Experts of a small language model.
Experts: 32 experts in each of 9 layers, 160 SwiGLU neurons an expert, 1 pick a token, a sigmoid router.
Below are experts of layer 3 (counted from 0) of a mixture-of-experts language model. Rows are named router (the router's row for the expert), down (a neuron's output weights, with its number) and show model dimensions 0-127. Each number is 500 + 25 x the weight over its row's rms, rounded and kept within 0 to 999. Numbers have three digits each.
Before each expert's rows: "comes before" lists some tokens at least twice as common just after its tokens as in all text. This comes from a sample of Wikipedia text that the model never trained on. Tokens count by the router's weight.

# expert 4
comes before: " |", ")", "–", ".", ",", "5"
router:513543515487457498546464524514543478475486496492482487526524492504507498493520570431512506510498509461488518491508496523511520504502524499525515463506476492482525491529527468491485506483534519495484488534522470504475463490540521481547453434450512500479465523507506526479488490530465524476503544490522500539525491535504529488517451504473519459528475521525515506538496496506496487527490
down3:453483504506460536507518528518472514476491466502449518539499543513434469509484534443524526515453551516507523506472504481513474475549473477471523562499515515547496485480505524551502457496487471519457478483498492496517486492520464473520509506529505477507498517505492500524499490515489521494534484495442532475502515491475500467496513527477527490493500479508505518507524548519475485496489
down4:543503509512484519509480493518511488478531518506514488546508507510498490522493510523490497503509522525526536485433482495508496473532540502510531512484453531491508502464522508471482495474514489545505444533465459495497441515498514485507454519556524482483501488520507527446500486491521496531541466557465488510528473487550488447505504484533511493480455488504472502519506481462510541505487
down5:500549511481473485485517480502496522515520502456499491481520463466464504508506475474538475466525525460567469510485521507541479495470472494491523454487505511491482536477505495542488512514516511481558491489524459471523474484491513496481508502520502493493525530508494499512509495531520553502542503501476441514453532462519482473453485490505530480516468525495550549492502474469476478523507
down6:521470519479495485501503467486534474444503490503535491504493524477531538496519468481480499481447541521543471544479476464486522513535496502519456522514546490523487521480497466434480496517501461506501475485471449517522479482530515500504477465528465513495473456503516504491501493532498488510477521520526508509481534497506493464477495529481497454448504473453521504521473466500504488526539
down7:545498482488465546502557503491508457491514488481501474531506493496512502516510464486501483535485551490486488512533513464541558498484481525505466513486540507526482553492500482508478476492485481490519495543470485475489516474478505568501496447517482523458516466510513514474498526453514501523504497492529512478523493515476498540471489494498489474511476516506490516492549525517475512417477
down8:518487498499511440489488519559481524490468527570510522554523531528516522512485541536498529496493483477502508536503507500513495477511521520456508469486503524493459511495472551507512477522542487534510477478497498517485516505537526542494486507517534496496488532505525476476481487488515504469489477506452466476529533531515461479454461544493517549514506475495521503495503468544469509504505
down9:497454534480472502508431549466484540506468490484502493475460478508496483505497503460505540500510549499495445509514465493544493445500523502478520490510488514476493523504486518528476515489504496466555493541479477502512504548486509501494485485500493489519538494476515495518516494546537513515456461514496479488442459497525499515489513504468510515522493519539527504503451523511462555490519
down10:466491499502507458526516493482497529510540524526573499552516537497497491465514507502482488476491544508472493501518519516443467516513505494518518438539520510492484490513481515482509495510481474551488456493535498541443480502507498488510492458518454480489534527516513511520488533531517439508495478530488511500510489492492487509494480494485492515535518492510536432496541463538482487511500
down11:478463499460514516534509544532458528477520457477537490509507510512514476526454509505509495502472505451516444507492472496497526500531522468487465494522532466480500497507558533509481477473522489490506491491524481520476519552503508511509459474532533535481535525522533516537471490494511497478461455504449494471522508549501502437488480510496521472487506506511502478505532496465475524501513
down12:485460486502519461474493559501490468488494508493565478485495520486512489495481521446523503487544498475502502486502482529490507472528503503494491511448513472496487526446495529528490563488568492519500498510458489525512476497443506445507530484502523491499492479489477438506513503519544497443508528499497532543491495507476519471492523481495482508539480548519521469495483506490514502498507
down13:473505479498510530500499487527474501470502485518530429539575543526488531517511463491484488451505510448520470520547514503544478467517486527530493463518495450495520529520518508492507532528517538497526492467528509519471496491478525508502494524492484505526479472525501518489495506503517497489492479526505489527554495471497493480507503493530515539474529500462516463505468489526543525558501
down14:490475507493520521480518533463483527438513529480508491532484510534519473468491483489503525544482470508537517461475515479491489473530497487517538499549493484474545510468496457536485512481486505532466475519512490479509487479494516538482476488477506537503511493465575485481475491473497553505512513521477504508530484524545454533505497473490539514479497503554538468517494462513514478478499
down15:462518515492467513536511469522527485491525479484540472537556510501481522452486506494505503539483473500524531492510490496513501514529508488481488526491533472526470509472496549510532486557476484484503506535502504472522473539527497469508512529520488496460507551522553469485495469474510489559458529486476507483528521476467462500476492490485520477472488507510451490508554470475523504487521
down16:507506525506492508506502512496459536528524472542509524504518512500473537462507522507511496520522522550533445469498497453517532491478469563507472485494520537525469503501454532491565473533486483473481511486519540517492510489518535498496482490498533501468464529515476481483515491479517490546499481464550505529550488497493464489487511495496511481501497531516461461519486549531486492511466
down17:475509537510554507489496434472516518472496522489483474498468527497497477501532507530509494471509494513475478498525507520450507500522513502514500481527468540516496497501505504474508489471505498485521521540453505466490537501532529487515512486501475469497544458499554444527467512523538472510488548518511547519555471553489496491527514536486455477476495471499483473527493498457494489487474
down18:469504433495473501455509523491511514544476500508507470486508477506504465492494500466508496553517484457528493488522468454504535501538517499486514453509501485465471537541503445491499518461511506460515482463466469496507523547538492546491454522546541531517509476501498490486495498502491481481484480487479524469513507528512506493489522454501487517500477534525512459462526515524476465493497
down19:490501486532498449509517472520531548481504483558478510503527533461508497482522493492474533496490544481516480519479525542448482489529495492476513488524475490511463509539515500480482486492508517527481544486449464454504496530545499454541510524502498528477458503509514474494476506478484462481456471504499516480486497511512502435522494495475485520487483436514465526494547498519490487504500
down20:491498518524525467491532462500504502577488518493468525488470502477493525490510480465491523502486500475497490511483512512502478527456498517502487519510482518527463495485471479513522463491494519467498508491562515519554510514498515517519504454482522495469544458484453565523494488479478480488457536495486527539476490481472511525476508449469471467486457493489457463497501508501516478519544
down21:491491472462533479483467532485510472487495459517496493505499500516501562531534504510480511515497483496497508518498514495468506494469503555500502482442504549487552437488524485543499505512512517516475494505473507466513507514526462513516539522466495500471485532518488536513484509507457513470486539503477503542535507488479490495529509507554434508488455477516488484490535434474506504519506
down22:463525537518513525491542507525500474505477501471488510520503508532527519463512531497530508506467461458513486509515505541479497465505473531492518492487454506505532451466495517492523470482500543521507510489471533498485513514443492495521539495510476504542465499547468515533488527539495518507496539490503475482467513547446470536515523532533468509510528515486485479492484508476459539545491
down23:470520532525493492514530464492451478537505494504499512443506490509474484559525517495479506496479507486505541523502484509518471449531507533474529490509506508485520519480505513481497512436525504484497475485447485473480510495507534500497516463486513449494493512482526463529501493520491490524431473545523483543475478510552480535500491428499509527478492517454508497515494511518528502517515
down24:445487530531560455523495443513507502496532459488536504515485481449512506469534526502467480499498491497505461514480571490467485531491554482520507501491481491509516489482496523520496491471470472527480495505502493499493482515520520484488539494467526476500509531511471489482507488519540523481549493506507520484503527525498507498474484485486505523492499507495470516452517463416488505447523
down25:489500465502511488495495523449477520496521523459530494473559465467526514528493501481521521448519487477480480512501507520502464504513480489483494475529539512501507448513481530491535507431516537482478491477508493478467499546554494501471560489535553473466493463492514493499479506462513491531465448506474456498505514486506505482519524501478536488499481487470465505495492505518534522499512
down26:467499462502510487499515534479528510486449465504567499493492502477496520484459490489547507492503461522525484479490499502493483490532494538465499488572534479452480521496476492541519473517483497494496478506511488465573483483508511491502538505501582476511518499488513544482491450510504461508467494518466471513537478509516536545507503483512488500484476513509491503484466475499500482484530
down27:490496483534495498490496532538553431505464481472515471507495457480530502459463509519477550493471530477474499517502487529482486431521476510484488466525475473486502493490491490478493496491470487462483475496480520486457506473477490489453497543523497491484521503520502481487502549470507471501506508502519534469522470513507494531487500491525473515538496534561546509473476513476497497542455
down28:490492483471543492489494509480474486454477506486524484546466499495469488499533547464540493510504512470524561471521513482518521508483555522477490496474484485499507486505505481486492502472525513508507520508477525474488484513460494552508498537428520492485515509531480482509527511482547533489483474541522486480451473508499499550505511453476527506502458503456480452521498447480518497493494
down29:494519475517487513501502495499509545531539523552469526531468494475493497509470547485506506494503446526484517484447536521467460513478490551491501496498503519441507507500475543467468504515472528524514530494471510556514538472493534513532507502456555505531473512480475514471537501477466526506530507497531488511544531492515519503482519519501521492523481528514504478505505457477484529493527
down30:555485519490517535491461511466520504490498556494485488521474497546529511517485521517511487530535522499522477512559524495517516528492460466541473488446517493498483491552461553490494507524524489505506495473508496477521520462453526492523501470541486501501479528509524471517444510528549512515503469491479473474484495478493492523518527483516481501527539511493492473556517480506462527487505
down31:513487524529553516466500509487527553473530548502514539461500519538516512507504541513459481499444531460454480516462470496508514472478507496514503488513512502476530474556490509494485480495441531486488525494509553560506477475513476518485539465499473522535516471462477472498488489485520503523505490495500560510475509495523523516510473484534514521473516485517480492502486493510472478515501
down32:485493490527495488574508554479518510566497470502531485498523496512491488533465539474473522512510503500503472478497487489480517502510475450496529496457508476514474467553482464452526504549501500542500470462481511486487522524504480495535459525532513485477505487472491478480496521452508505527464472519537508494497514515504527477587489490482507506488513506504476511492527506485528518466502
down33:472475508476554531503489507493486483503517512493490458539481466511444511550503529526540517504503447455494550479487509473520484506475526499524521467521491523513465508498568512502473521553541502512506501472461483546518505488491457527511510479532474512530555481515464498518505515504522501519455500499551494522478504467467498534524496465493493497491514494517509529487475490521529507503520
down34:494502503485517484531506521470501510553448465534553552520509511484483473498486539486491522510504491508521531522521484441457555490504519519492461484495460471500496519522463511510486512461504482456525490487458507467465532479476454432504495513520537548526530491480507484482500495489495542508464486490500512516483508515456495502491483466498478515476452512529501516497489511516456485498490
down35:488497515508510446537507542533487519450511500492514486501507484512491497541511502506520491538485499484535517480486474503490567512518527507512501494497448527517499508478500528501502470468515521534517497456461427475535506520494443498526494496518478525533511516503496550506468504502507479448486497502467522489536503504544532430533528492473502509488467458488489496494504470525530490531479
down36:471503494534494488502493498492486514529482514526526491495495504501498489478466534521491520480527506510487497503448490480541525434485530504504513513462481488467451446502489488509514453511476537526527495530509564510476462469467533450493462499489528495509481473473498510485483506503476479516507508504480444473477462524509556544457499479491493514485478538542512503501457524471462471497498
down37:503517556494564519496476496449540468495496473485536502480472529491510453573503494444535479487497446474447487477467481529499540548513496475514489511462494516498517504486520523508514474514523495519509493501489502485525468506494512496492580512503477499498490486508489501550479532493477511490491492482483484530484471503468489478516531506504520490525537533512489543495523504499529532483496
down38:542501508440461509517464500528522494477481484457475524552513493488496491483475519521474538501479525524522484510513459536467513519529485511504488498502460515516495482515504489460460510510500526497535497544488485509470499476482508465504506505513445455473492515521503530492473529528538506522506511518491509446456515477516539451521494502534571486520514516503540478458513534503501533489484
down39:471449499462462501479472536495552504479517500498458513504466505496519489482498436515498498484452508489480546526479507502471491496509519489494501518471455531515495500496499466530492492526487514502511544504504520511493504513510508508512504491465518498493480500470495530500448489556471515492540512534585525527499505478480513431538523486458527518518496454484502481508500446487516512511475
down40:485539474510477477542477511477492486530534451494520458506470520501481501491519467489488517472480490533517537516459449501516479432497547472495505466498468497517464523476498514473530514487515508532508459460499471500509512488509463455495555511540526510513509495468461496495518508487532491487492507519512472502536496471505508488485493493533488516552558523489513553509536480523521526499473
down41:488515468519497479459475519484530472505550539453448456448507479537438525482478466481516505466498484499493528496493504472454481481501494506518448551542510497457483523501514494481490500465544513496512502483485487501480517473491500471541538519495506529515522493467502494485502512500462505534524463491466526524473463478514497495479495516498475535514466523519545486524496494485488464524469
down42:509510497529480464492475507459494519502489485483524494518473491506487503471516528500507492502467491535496498517480502503494506475511500537467505525509528482547504457476508566552493503542525490510481480484469476508458529524491449441556517536447521524506464537505469507488547504465528529519532475476503512515503497486540461489492500508478496474478498508499501486491528505443515459551475
down43:461518489556531486479471497474526431499482510522516520461492469469541451510511469499503484498494486515488516464475492473502520487519523483490487480539492496499452531490492503525483469492502505510472513505492469503550471556428473504470493448518512538511494526492491470517516501495485482515536480508505498491518523510482500482498493465515506516567519517497544484506442512450523483493491
down44:504568493526560485451474537528518469463486512485489473503494522528528485485532462530486495513445505498482459462510487471481534494553489519533513488503491492514529464501543494501510519539510542514484476491461461476497502501524484472521465500490470494482490474532499469460509479522464499520446460540521507509485518499455498499463483491503510510527486494494493498466531497464510512486476
down45:524564487475507527503486524478474514479488504497474502551507505500526479542462551477469519461496492462479500473479515476470469467512547489476520490478470464479499506526525476520468472498459483516509486495481499467523522480524492508541530542524520547509472504495464519499477467488496515504488521514488518532500557467468465528488513498556493528457473483508493459514509542487485513502514
down46:478537488490502534511487460537501501469496501518554510489472451527484465508469467482461512466503502555500496499473449420490500517533462517519449502510505527490507531485494476503523499484530520504522468485520544515491508493499483492504479487492506521524474486487470489483463509477498490484462474489485494468450496477460449494469468517497496444511487507521497495540457517487496540494523
down47:519475465517505527478562456523506461542499494512496497550450509514514500493554528550505506494476524490490537494497486498492505517498495474491488513552524507456509476484521479490459530490526501506475493587512493471510495494454470541491508534530503543448491478477526482528484472483486504496504482522479468474489486465455524473545506519490513524485507490477485509476533508503501498510485
down48:529467497533469508514475505529503484509498500473512486442497477468525486514513423539464515485510482489488493472524510526530502496497523526499471521497499423525506527508435496497515526536522500499469484488511481429495525501474521514504530480552454487531497500528534516490488523511490471459441520503496504485509488445521478527462504480501506514484508499500521531492479507527529512499495
down49:499488455496524497513539554440518504551491463499502480507510469526507467560523528484498514504516483499539492492508538527456510527514531493472502439541475512476458465491489503500512499455469506501505520493515485453502472494513465454498510489463509501506519492494530496517478465515477538499516552543454503530514488450505520538515481491477478478496499506535479498482486490497483479518481
down50:525477535540515476534504504540511482516479552489508471525440505481487542531482453512460495474479504464505493529510513465489510518509491515529503508465498479466475532490529517496479542532486485476504532483502498532468490526516507498538498497508506517509512519544486498529549504515534487463539503509533460484496508469417497482500499508499473495510519512479516476418506494502512529509519
down51:508482471477504489498511508493508462521479512481541495501485480546507543484496478455469489490443511502529513491535518508517517455457533447439488509524554490474480539490459526492505518503512479523546473485526503517475522488461509518496487476513485512507481501514443511495492507531475461487548495516518459482544522488470539528467483525483480503505544514496491498489517487552506511496464
down52:493494502491488472542489461490489516479504522478500546499527530508483480514504517485512513490480529521522526535488530505475520550488436524506480517459495551491540526505513498514454474501522465513491500477504495501528502488477506518498519460456528536454496494477498495474494495508507515518516499482472438541468551464484475506568463511482552511472514490504506524454523489498510486479454
down53:496472448512481475490523518533475505489452543492554546504504465490539491482507552529486497521513485490487493522558499492545498472494485538507502565470490487510494532501461506511531517507476486503493487484504507472475496496494497537528480547477512542497486490550499476492485473541468518472504525476503508465534518479510504472472479510557525536530491479522519519463494530479516473489480
down54:497488526497492535485487462504549505509518503456529500481456495527472490495485457525490531526469514515490495503471495478481526494512508499483525452487490461430540509532508485484490508485485523535455499498422484512486466470527536506534483489496463497502504536543520540494524469499492498510458528472491481450528490489525455499533490522519498459485509501531519505505490533512523546511486
down55:500513503460509495480519519505479509502495472473493520478474520501544535465466494500519482527470505499513502504525489501525420484507508492502439492528511499480467507493510532494510544541492497518523500518492477546522507514487495471471496472527500483499492528495536483511474497511468521473507508524423532499503441544499553557519467495491453511528524456531511495516505508514499547528486
down56:531483505496480484514455473477536500533513519494540501499478476489541486498484483480513485512521483537479486508494507492503534506515504486518506550539517481488498536476456503540521529472489474502504519500508538522473509527496501472533465473504483478501477466482508459502485553477543507575504484490488514529492512558533481493505501528462511474469525520476467561544467499540534534488508
down57:496542546485490505507495446455521487537500527503477512507523524511453482522488510534467504473459469521479508521491491473506461525464506560525540472487453517521504506537517547504461503511483494533516523479464477529526520477517509526512493518475458515486502483484517526477541526491513495516575533474498508496494488462491519493537484482470488504531501491509508475534492493465462527485521
down58:523477477505453529524483516468522517454511485525514504478520496503511497512540502493457522501520508456492508520524515514530461450484486509532508519470467513486520468460512512481486471506544468533525470512483462430462510507478503473480502458484495505473524475500447440498529515489507521475498479515487516503477485475533498459505488487492446546502536462489501510542476504500538489483502
down59:540489534493516495498457507534526574500506554510461516500547530499467476499504488529487541502468522537488500517456454496446464490485465506528487538489475481522527503510507483517486480514526516524500497507487538528501470502528494485498526510486495468518498551471527510496476508517494469503523498469469547507537510510528519457503481492491502486526514543498493540498502561498544493509532
down60:465518448445534497487546487525528475519514499491521508489518505526566453490494527505535492498497531515502502490480514496458459513529536585445489509520495522473479533492480504521485533520506524455528506535513510487525499506504541492525480530510476505499510540497512509520510530515471520531500488491526480440498487504474508459510485512501534469489505480484525486511518492465542476491510
down61:472552493494489463480458500494499516524477534526492476506520521473492528452488441517543533543499487513507514522458484473506505516470447510491505533513492508519472528551493477485515507525479506484517529472498520482540506485486477520517473533522457496494544485474472478526495524453461449479516505493524516467532429531515513509510516487533504548499479529511492485475479501505504518498498
down62:514515530535490520519519523484539503497545466529508504440506506533498476497494464483506477461541486467498501509503529527484531487510508466507513498505522498455487455451545517520475516515511478509517518444509501509518484549477512517510530472473492546507490515528475484504489454511479507480518510489505526471484444505494435504497510466532486504462466503528443460518506469522501508466501
down63:501497501500482494527532473487547482504534499503514470484523526455545498524513495476511528484539484486527506521507487484519531460497501516518523495496482524507473486557479511488527489532516485483479520509497479512472491507532480527478455492532463493499489500527533551515470513450461509509445487491420490445497466511465492493513479446515449508544541473479510495484505485491484514481497
down64:492509541466494497500532518472450455503497474545511507545524510486567509541457492515475506467508498502509549458507512529518466511474479489532483455507519510478481469523537487467497525498527515489546491490507517490505459484479531480461502510489535484485528511484546514523484509512511513529524513554547503481537474523484480490508476464494465488487487505488525544480501538456492490513504
down65:453498490533488472502491573505513469496487514520465500429451489495492464521532529472475500518484483449483506503513495480494464504490529502555547485461493490501512477483485458496499519478516528480463489490481492528486485509510519485506480480551512529460505500527485490488484463532498490536495472539461499506513555465530512550517466474527489477485487520504507463495517501472519467499512
down66:469503485507495502521554537507566520503514477513476501516537551528516482515499508475468495502478465502516526483481479549470546527524510496490536481487467496520515484508485532512523513455541442500494491546522436464521544497494511467504518510508500531512461522532487505494530498490470519474513477500478505528559525502551498517566498508493496477495503505473493487500500508530510528491502
down67:540523494517524512525443459514495483512508486466533490469535537472496502544501516486523525536537481478476482479512501518517511528462444510492506523476510474493545462527526496514529527500514546521528493494520453515523460506527482502497530519504513506511535516489472439484529512485505495490518525525532485476511517525488474501445483502502497501505490544513515484514481475448472528475563
down68:484500522485523507509529511527517502487502525461460521511468446527478515500481461475539501549457526464533505537542447530479534501528519501471465553522510511484516516504502533496505475540491487465501504523501468518528514463472521475509511488491522545477494532468518510538499498475475523479495521502497486528470545544462487522502505488493466520530455524519520478507553496490499481517495
down69:500517511487461515491490493473560522546489490458509501483543464502520508488510509505488550478513402493478510493507499480529507495467508554442523535505535514477450497511517513541476520498500476493501497477494496477517541513492506459505489498532500482475499488484484544449522475505513526503533510480511483514539531499503517475564505472517508501506495467460475485475503463507492526488498
down70:498484512497463524552506479515485483504509443536500482496502482506516514461474494499483497435525507507481460507528467529500520504506521481524575531513542479515493519517489491536517503502470467504454496495509508492506493502520542486516534554518501515469473521525490512494518497485461473438520519508497496555548470468483499460475512479507475522488506526475530494526547513491469498521541
down71:464498504513490530506481536568499550477507474508488535457513515481518508458516549528475480515472519483475516519525455501481488517513500493514477498486490496506495546509517486479515452531488507497450496505500505429499523483517459467499493569481476477565488482494473516505508535493495519472489510476516493520507539484563491514488507478488491490528535515512478515485549521490493489482532
down72:504495505501485504505524484483482490554540508507475524486475465503496479510480446468498541509460508467480509498492502496518558497525542487502529502494498486509503478491470508551522562508541498491495476457517490472566527496472507465521513471492494495446491548475522485478497483539529444527496478476497497499500492503489470458479507506497448507453505522509538485517531520522515462530521
down73:498514507502499487503462515496504418509502520467475499473434497504478499513507509503429500516476490491470511508508506518464491493528449483535484543502467504510514527513499480522495498499430500494459557489504492469574497480505467487500481527493531524511501494524500545478473495460506471488554484491489491505456537504479496516499470495526478540515526543502520499472496517505512483487514
down74:520475443494540442480492568476501511442509476482487510444510525513466470507507527505470524474484546521552510499483489506500473493524521519502539501521510498485500506482514471524490496550473492458494490520513501481440472491484502482480503453479531487483490533499516520460525515509499524513487494518497495477514518489494502529536531519529466497479534491510492531509460562507540480493511
down75:514512496488498533484491493533449508501499503531465487501477500485530498538517478555484512488491466540483510494498499464504503514495492545491483516500513500522506493501469507452488464506497497505520510530474534497542503517567497500498525572500506482534464511556519477526525522494465509435499523494488529456538497456463487495538506500501457509533460530479477523544505543474502487507510
down76:454518495488492484516543531479508506521510530476517539498525498502515448499508498493518503505449503505488528507466504505485467535489543518518498461516509490517504534465533544502513493520545501452475502504527509529512440495534494525518567531448459518499528491502495546469523468523525504463517481503443520472450533493476500480530498522498528501487510513495479465504509539519489485517502
down77:493485524547497496486465522477475515490495497467485496432515498469426524501530467508486517536519474530503525493512535499469502549496493500487497474509527478506499463511500519500493481511526525512501504545480519477431486512457495479496533476517517480489478531493500458515500485493533448493471510486474462484518520448507493452482531508506498454552505470507489500498528511542524501489458
down78:488513490499498505557441523490535458508473442535543488534535464455529528508534503459480491500504465515518488510505521489458509506477525517495457507558499498504477482488487488482547499500532526466510509478505490492477521449483476457511510487508510535495499494492516474527510498534515533496492505467545517523493529491449503496480525475510493517466491527477526491515493528523464514561508
down79:536510494463511473516492512475525474491552515507508552506499486500476496496493460503448526483515518514509524505478499521505517457509509518509504468476498500507437515523520517520514510494510508490488508507473503495507452514475504497513453495532581552467472517466525504498538524556496504518472509531541495504464522508508547498517518494502512526465548567478509473505459490480524470501520
down80:473476484484486518538517535492504554443514520467509532451512483535531533516514482482493522471496529519497502469513513480516505474482452516538512543493482519508520504488486499526474553507502520477488509521513543469529459512527498493509539533507523472477524510508492497522496476476474507444530545497462491475508465525521518501469492508509519483474486468562469464464514511482535476528511
down81:481511484488501480480549510567476494487505541483480491549467480506492510493523521502508491495519515478498490537509482514554502520519519475473467548524488538495513531450486473477467517485476478473499554492520522534514507477506526509471471448471481476482466553505545509487506511474495505527510510532487494499502513513523475485467456506552502504563522509491513510518455507486478502452487
down82:458524542496484499507490539505470529535473486465435505504504489510475531516476499480502510518515536489493512518500462485522457448546499492524519472533529480484491492541510505579507471504472479533516516544488471481521495466444484482477514511508491507512512508523461523540464499544520483507502503488476472525513504514528477501465493476514551483487530494511498552481510511487481474525481
down83:530497484500482499456459490515473494487520536514489499452519487490500496502519454514542450495576481457492533482494552485491499489501516479494522521507470529522521493489458456479549533521508526490488498529496537526515518499499456512469514558512483496510513507493499471470542517498444504484538483488475494534505488478494531465473491487502530548525517499514503547477521503530529506502517
down84:483490481445512499479515529471510498537497500498519504480455492484498495483446506519493473455501492529541483486490502486481539488530486530503490467496487511535494474496484531466512501517482494529513497498509461549493489466528463474473541556509505472517556483554483525539466518480507509471471457477513503483489486441499487494503483465494499519486515470456444529488501538520454496505502
down85:483531506493494524504529513495464464508483521471540510478464527557458503502475521479457476498510501502513454461478493479497524501487496496564493521489521479479533500523531497497485490473523513474492477502518516509462536525503492507576432482508525520465468520501490528497508539517522496507496453480500503502548532505485480496521460506553483567499528496481480471515497512486530510494487
down86:487529518501515460482548492563525529497501489483496495510548537533501521489478500532481476483480500473523485504519526479511491494492476426527562515506487487511490498531490476471513507539507535517469532481500490504482506490498474492528489495480518495537486517503503465464490448495523524498454469476510518483522535476446458541483480491520480526446481515514513538459476471488464481495493
down87:541482533558478508510511534512502516516451500475434445511458474480503498497512515518514493519514491494510458508497495479500491481500504482498496518510508505475528493497499541549513529524565501440505483483512483507482470499481552485485484467508452482471525474499522522522507527511503485525463514526514522513506488496491538530498495491517514480459475505466577490461482497533533512466479
down88:481476488486490507449495503470493508487479494463501502485507531498500444562529491463498525540491500517492493484502523520479544535524530488536467524480490551466507474519464467508501514476531541546508471457480507501515473474486446528521503495464557506508488516477540501508534488464499527528525519494498506496497537482489470471497449518496557487473477510523478468516484509491493501468479
down89:480489454502491463501525473520468531531513528542492478500509471500523481483508519515524500492465510535506496512490508486521489516471526548491490517513476453461526524533532491524470528492468516492493509472514480472496531478533459551493491503531458513448502496493471492460511455485521503455504502497570465493523535483521450476478491502477462532471475516509528499514547504462494495498518
down90:528499471504463521497469473463472499527494498474453493521529479516446527493473468501538530508496535485517473477530516456487464472541510467479481475546492523486478511513518480505463504500524459524552510516477504478520527444519484464490512473502525485502506531482494464488493496505481500514527482462490500521555494493480522517482505480500494467466541456532524538501492555537491508486520
down91:480523530494508530512457507502539449494458523470520546497533494481506530534507518508479460485495468485498529488488510530516526437497568447491477470466435472472501464524479488545482453491470505493510490481505479518431490501516484505503488482492497520457501471503485500511534532503534517507479554513491486490506501470516525515513502463487514516517475542495510485498477498495493491481512
down92:465456531456496488508531531509525482470502486489492494502519509501527552541510476453514521495442521496540505516557471513458531524481513472458485540497479499489523540519492501468411469490495509491497451516526495461482488466483512530501491485448495516488468508533537481510524494523540544500505485524506498509505503480502506486499493513516477535510493503493547541519479506499502495497494
down93:482506483510479486505462494534502533460505495476534532496535512496462490516476457475512478466462494498490494532505522517507540478507459531475452491547535475461522500490462467486523496487489483498477499517491466486470496528512535510539499514433514435494478511507502485522540506511541495518475469542466482494487519487512528491468525489490506465482494456498507529463439474520489509503473
down94:503478524477465489544511492545512504521504502463525493493497465502493492504489498476491506532515523447489476511534474514499531525479477524471475493496470520472465495476477489528502510429511525552503478500516523526463491540483457434491550495537470496493508529472485471499459490489502470530478481533522466508492503476479532491509522496504548496519477507551476456490488479462482536490521
down95:514556515438524527500488522463510457493460498505516490529479450466479479490536464483474489496498502508493486543469523466506486517500499531525494542524517475528505457511519505497526500526471502521523528505499474548501505511469485495493526495448495510518484435497524463513547516509471534479481483523499492488515532483458495544500527514465518512498485499504532432522521465494496501473522
down96:498532490449536491499537520424487467490478480483452538467536499479502496478486482516512486531454480478481553515506526483529534514449497509459445483490502528494496513467524525465498531512484504499470506491492484543526491486476563516515501479481492478474532478491458500521508483506536473480524492508519489517491498478484498481462469503455508496514520459517505510519496510527494483550474
down97:539526485493545494504492455502532488486475486513507512553493512514488526487501543529499458509509456549499520507487505526532543548547486469473494464550492543469507474521500475511535478506482541492518484540484501539484492478483544495498504491554527527528496492463480473501541518494517526511493542479530520490474519516527470492511479486538475521498530458532519519519472520500528502496503
down98:522512484482559491467526518548474464490529533479474537482511488448498499515505442484505534511481465492501529478488515525511479486472527486480544530486490486486514513520509501483455512567486519482480498488511509522505543472479510559513456481465537475472487547480513504509492488486492461458496522525500517507506529507498505524439481511499470492490539498525459502512501534527535499492484
down99:500501453505460497490506487549496451536487528501527488544525460522478492466491480507525505512524488528503543473503485478502518530538519480512537491531463491509462537480544483505500496508543477513515511549512525477534487484481492476478482514508519493507490539556541485523478548480529508505504447487452461482515519464488502471515522465504511500519511553501509537472492517474471517469496
down100:523494495503475549534529489474474443519462491488455502452497474497478512492536510461521468517478487525519511479497477513497517540522555517459505501502474474491520541505500482494476483518511540487502468470537513518469511437453506510528513495475507461476467458489502456516489485461516478520548506517448512522530508509533507490529535529493495495493482469478496508534531482486477527500494
down101:489498494445520499516502538531489513461506491499474517487513493552522502463474561517490459481462499520492482507469488504458476438475482481486489514496526486512493493472465491437515479466513498465494494485491519512497474485531514488522457514498543479462513458529503464505496508483502505479487517432513521485495491478519462479469489496505559474542538488495482469534498466529480497520511
down102:493488499476499471513463477486517506442489462502490535526515546508512488514512521486507504473475498473496462499502515491507520507498499500520529508532501511522480508547450516480554482505527537523527495497481487498499497465479446473475461518491510491514452487499534485458460472524465532515516478461494455491503542504498460472505494512484555540513469474532495493526519492487442561481489
down103:472450480500464506482498471469490526476547458466512507520451501484481545513546522510498504535520460478504518492522530523521542509475512531474528487508510467532507452478511491513514533522506506538493491526477554480450478501476492514498448520495523526487501522516527538518501498461502481500512508477471505526489471513451474483570479486476495518479466492510520530482516502476534493521494
down104:527494455513518493509482487542511489522512512516436468492476535507487495520498537529488504491490480484475535527517464530546459492524526445524482508480453498455509475513524491472531473516506516509441473500508537519533505475452477503544515482540480545516494537518535528531543487500532539504488502465520478481494494503539499486516514508533504537510502547490526497504507469526495500489507
down105:494477506536530450488515478467501508503507530483495559470498508512508483504497507507501497511529511482473452490499486460492496516496449535488464450493493538480479492480536458509484565478554521525521470489530452526457474494463473487438508496486526490453490515489552483501472538503493466481513502476495491499495478500511506527495494505498484483538498545526520478521534490487466480518518
down106:497500560468526519484463524486456474494493485500522524477505487491523485513515467509474466513487522490499492516504556488545519509487492535487456525450497481522505515508514492497496498499525488477501481450474471498499526492499545516467507523494505560507523421498498491502506488468552501458444525514540509508466488466487502509469480460457499524486487474533501502481511513561487488472503
down107:530539444530513535515523487469503515493545561541528542489498476515491499453514529501488539528463507536525522523498468468485489552448475466506505503498520521493513460508497471534499470513514479533485507516506508489479463506477494531476523484499524505531504480497493431514473487523526518482534485513481474519535477515491503508487504488501497468486521539498482535497523543508541485504454
down108:447503491477481484507514521486469527471498501516476507484531491452499555501524485494511520474523488507499473510523520519528516496492475498459527541535473452543497513539506515518514505588482508462522556491490484525523479463482502485514539512529493528486487518538500471443477491470475465475456481508478477481484463483483494488469483496498512479518507493525517507511489523455483453497513
down109:508507494530469527465509480452500518464480538515533521494525482485497482538501510495495509561494503524502472546507515458496531496481466478523462491481532515514497498491519515500480505499524489459545513525502455516534501489499523488503482486479524515482453451534540473545528471514482479464521520512511497482508506472506514546476470515505545476499451510512525495532505521517451482555546
down110:489469478506484496499485514496556495543523535445500463491500515474489519508493517560492508502445482545517487542473494541497463472476484504483517540478502500520467519506511524475493496489494489497504526500504454543466521532506491533528491480474494514536523496498495459516513451445507466509543498492474541502500505500445545517547481513473508511501512509472516510448487537473494520508484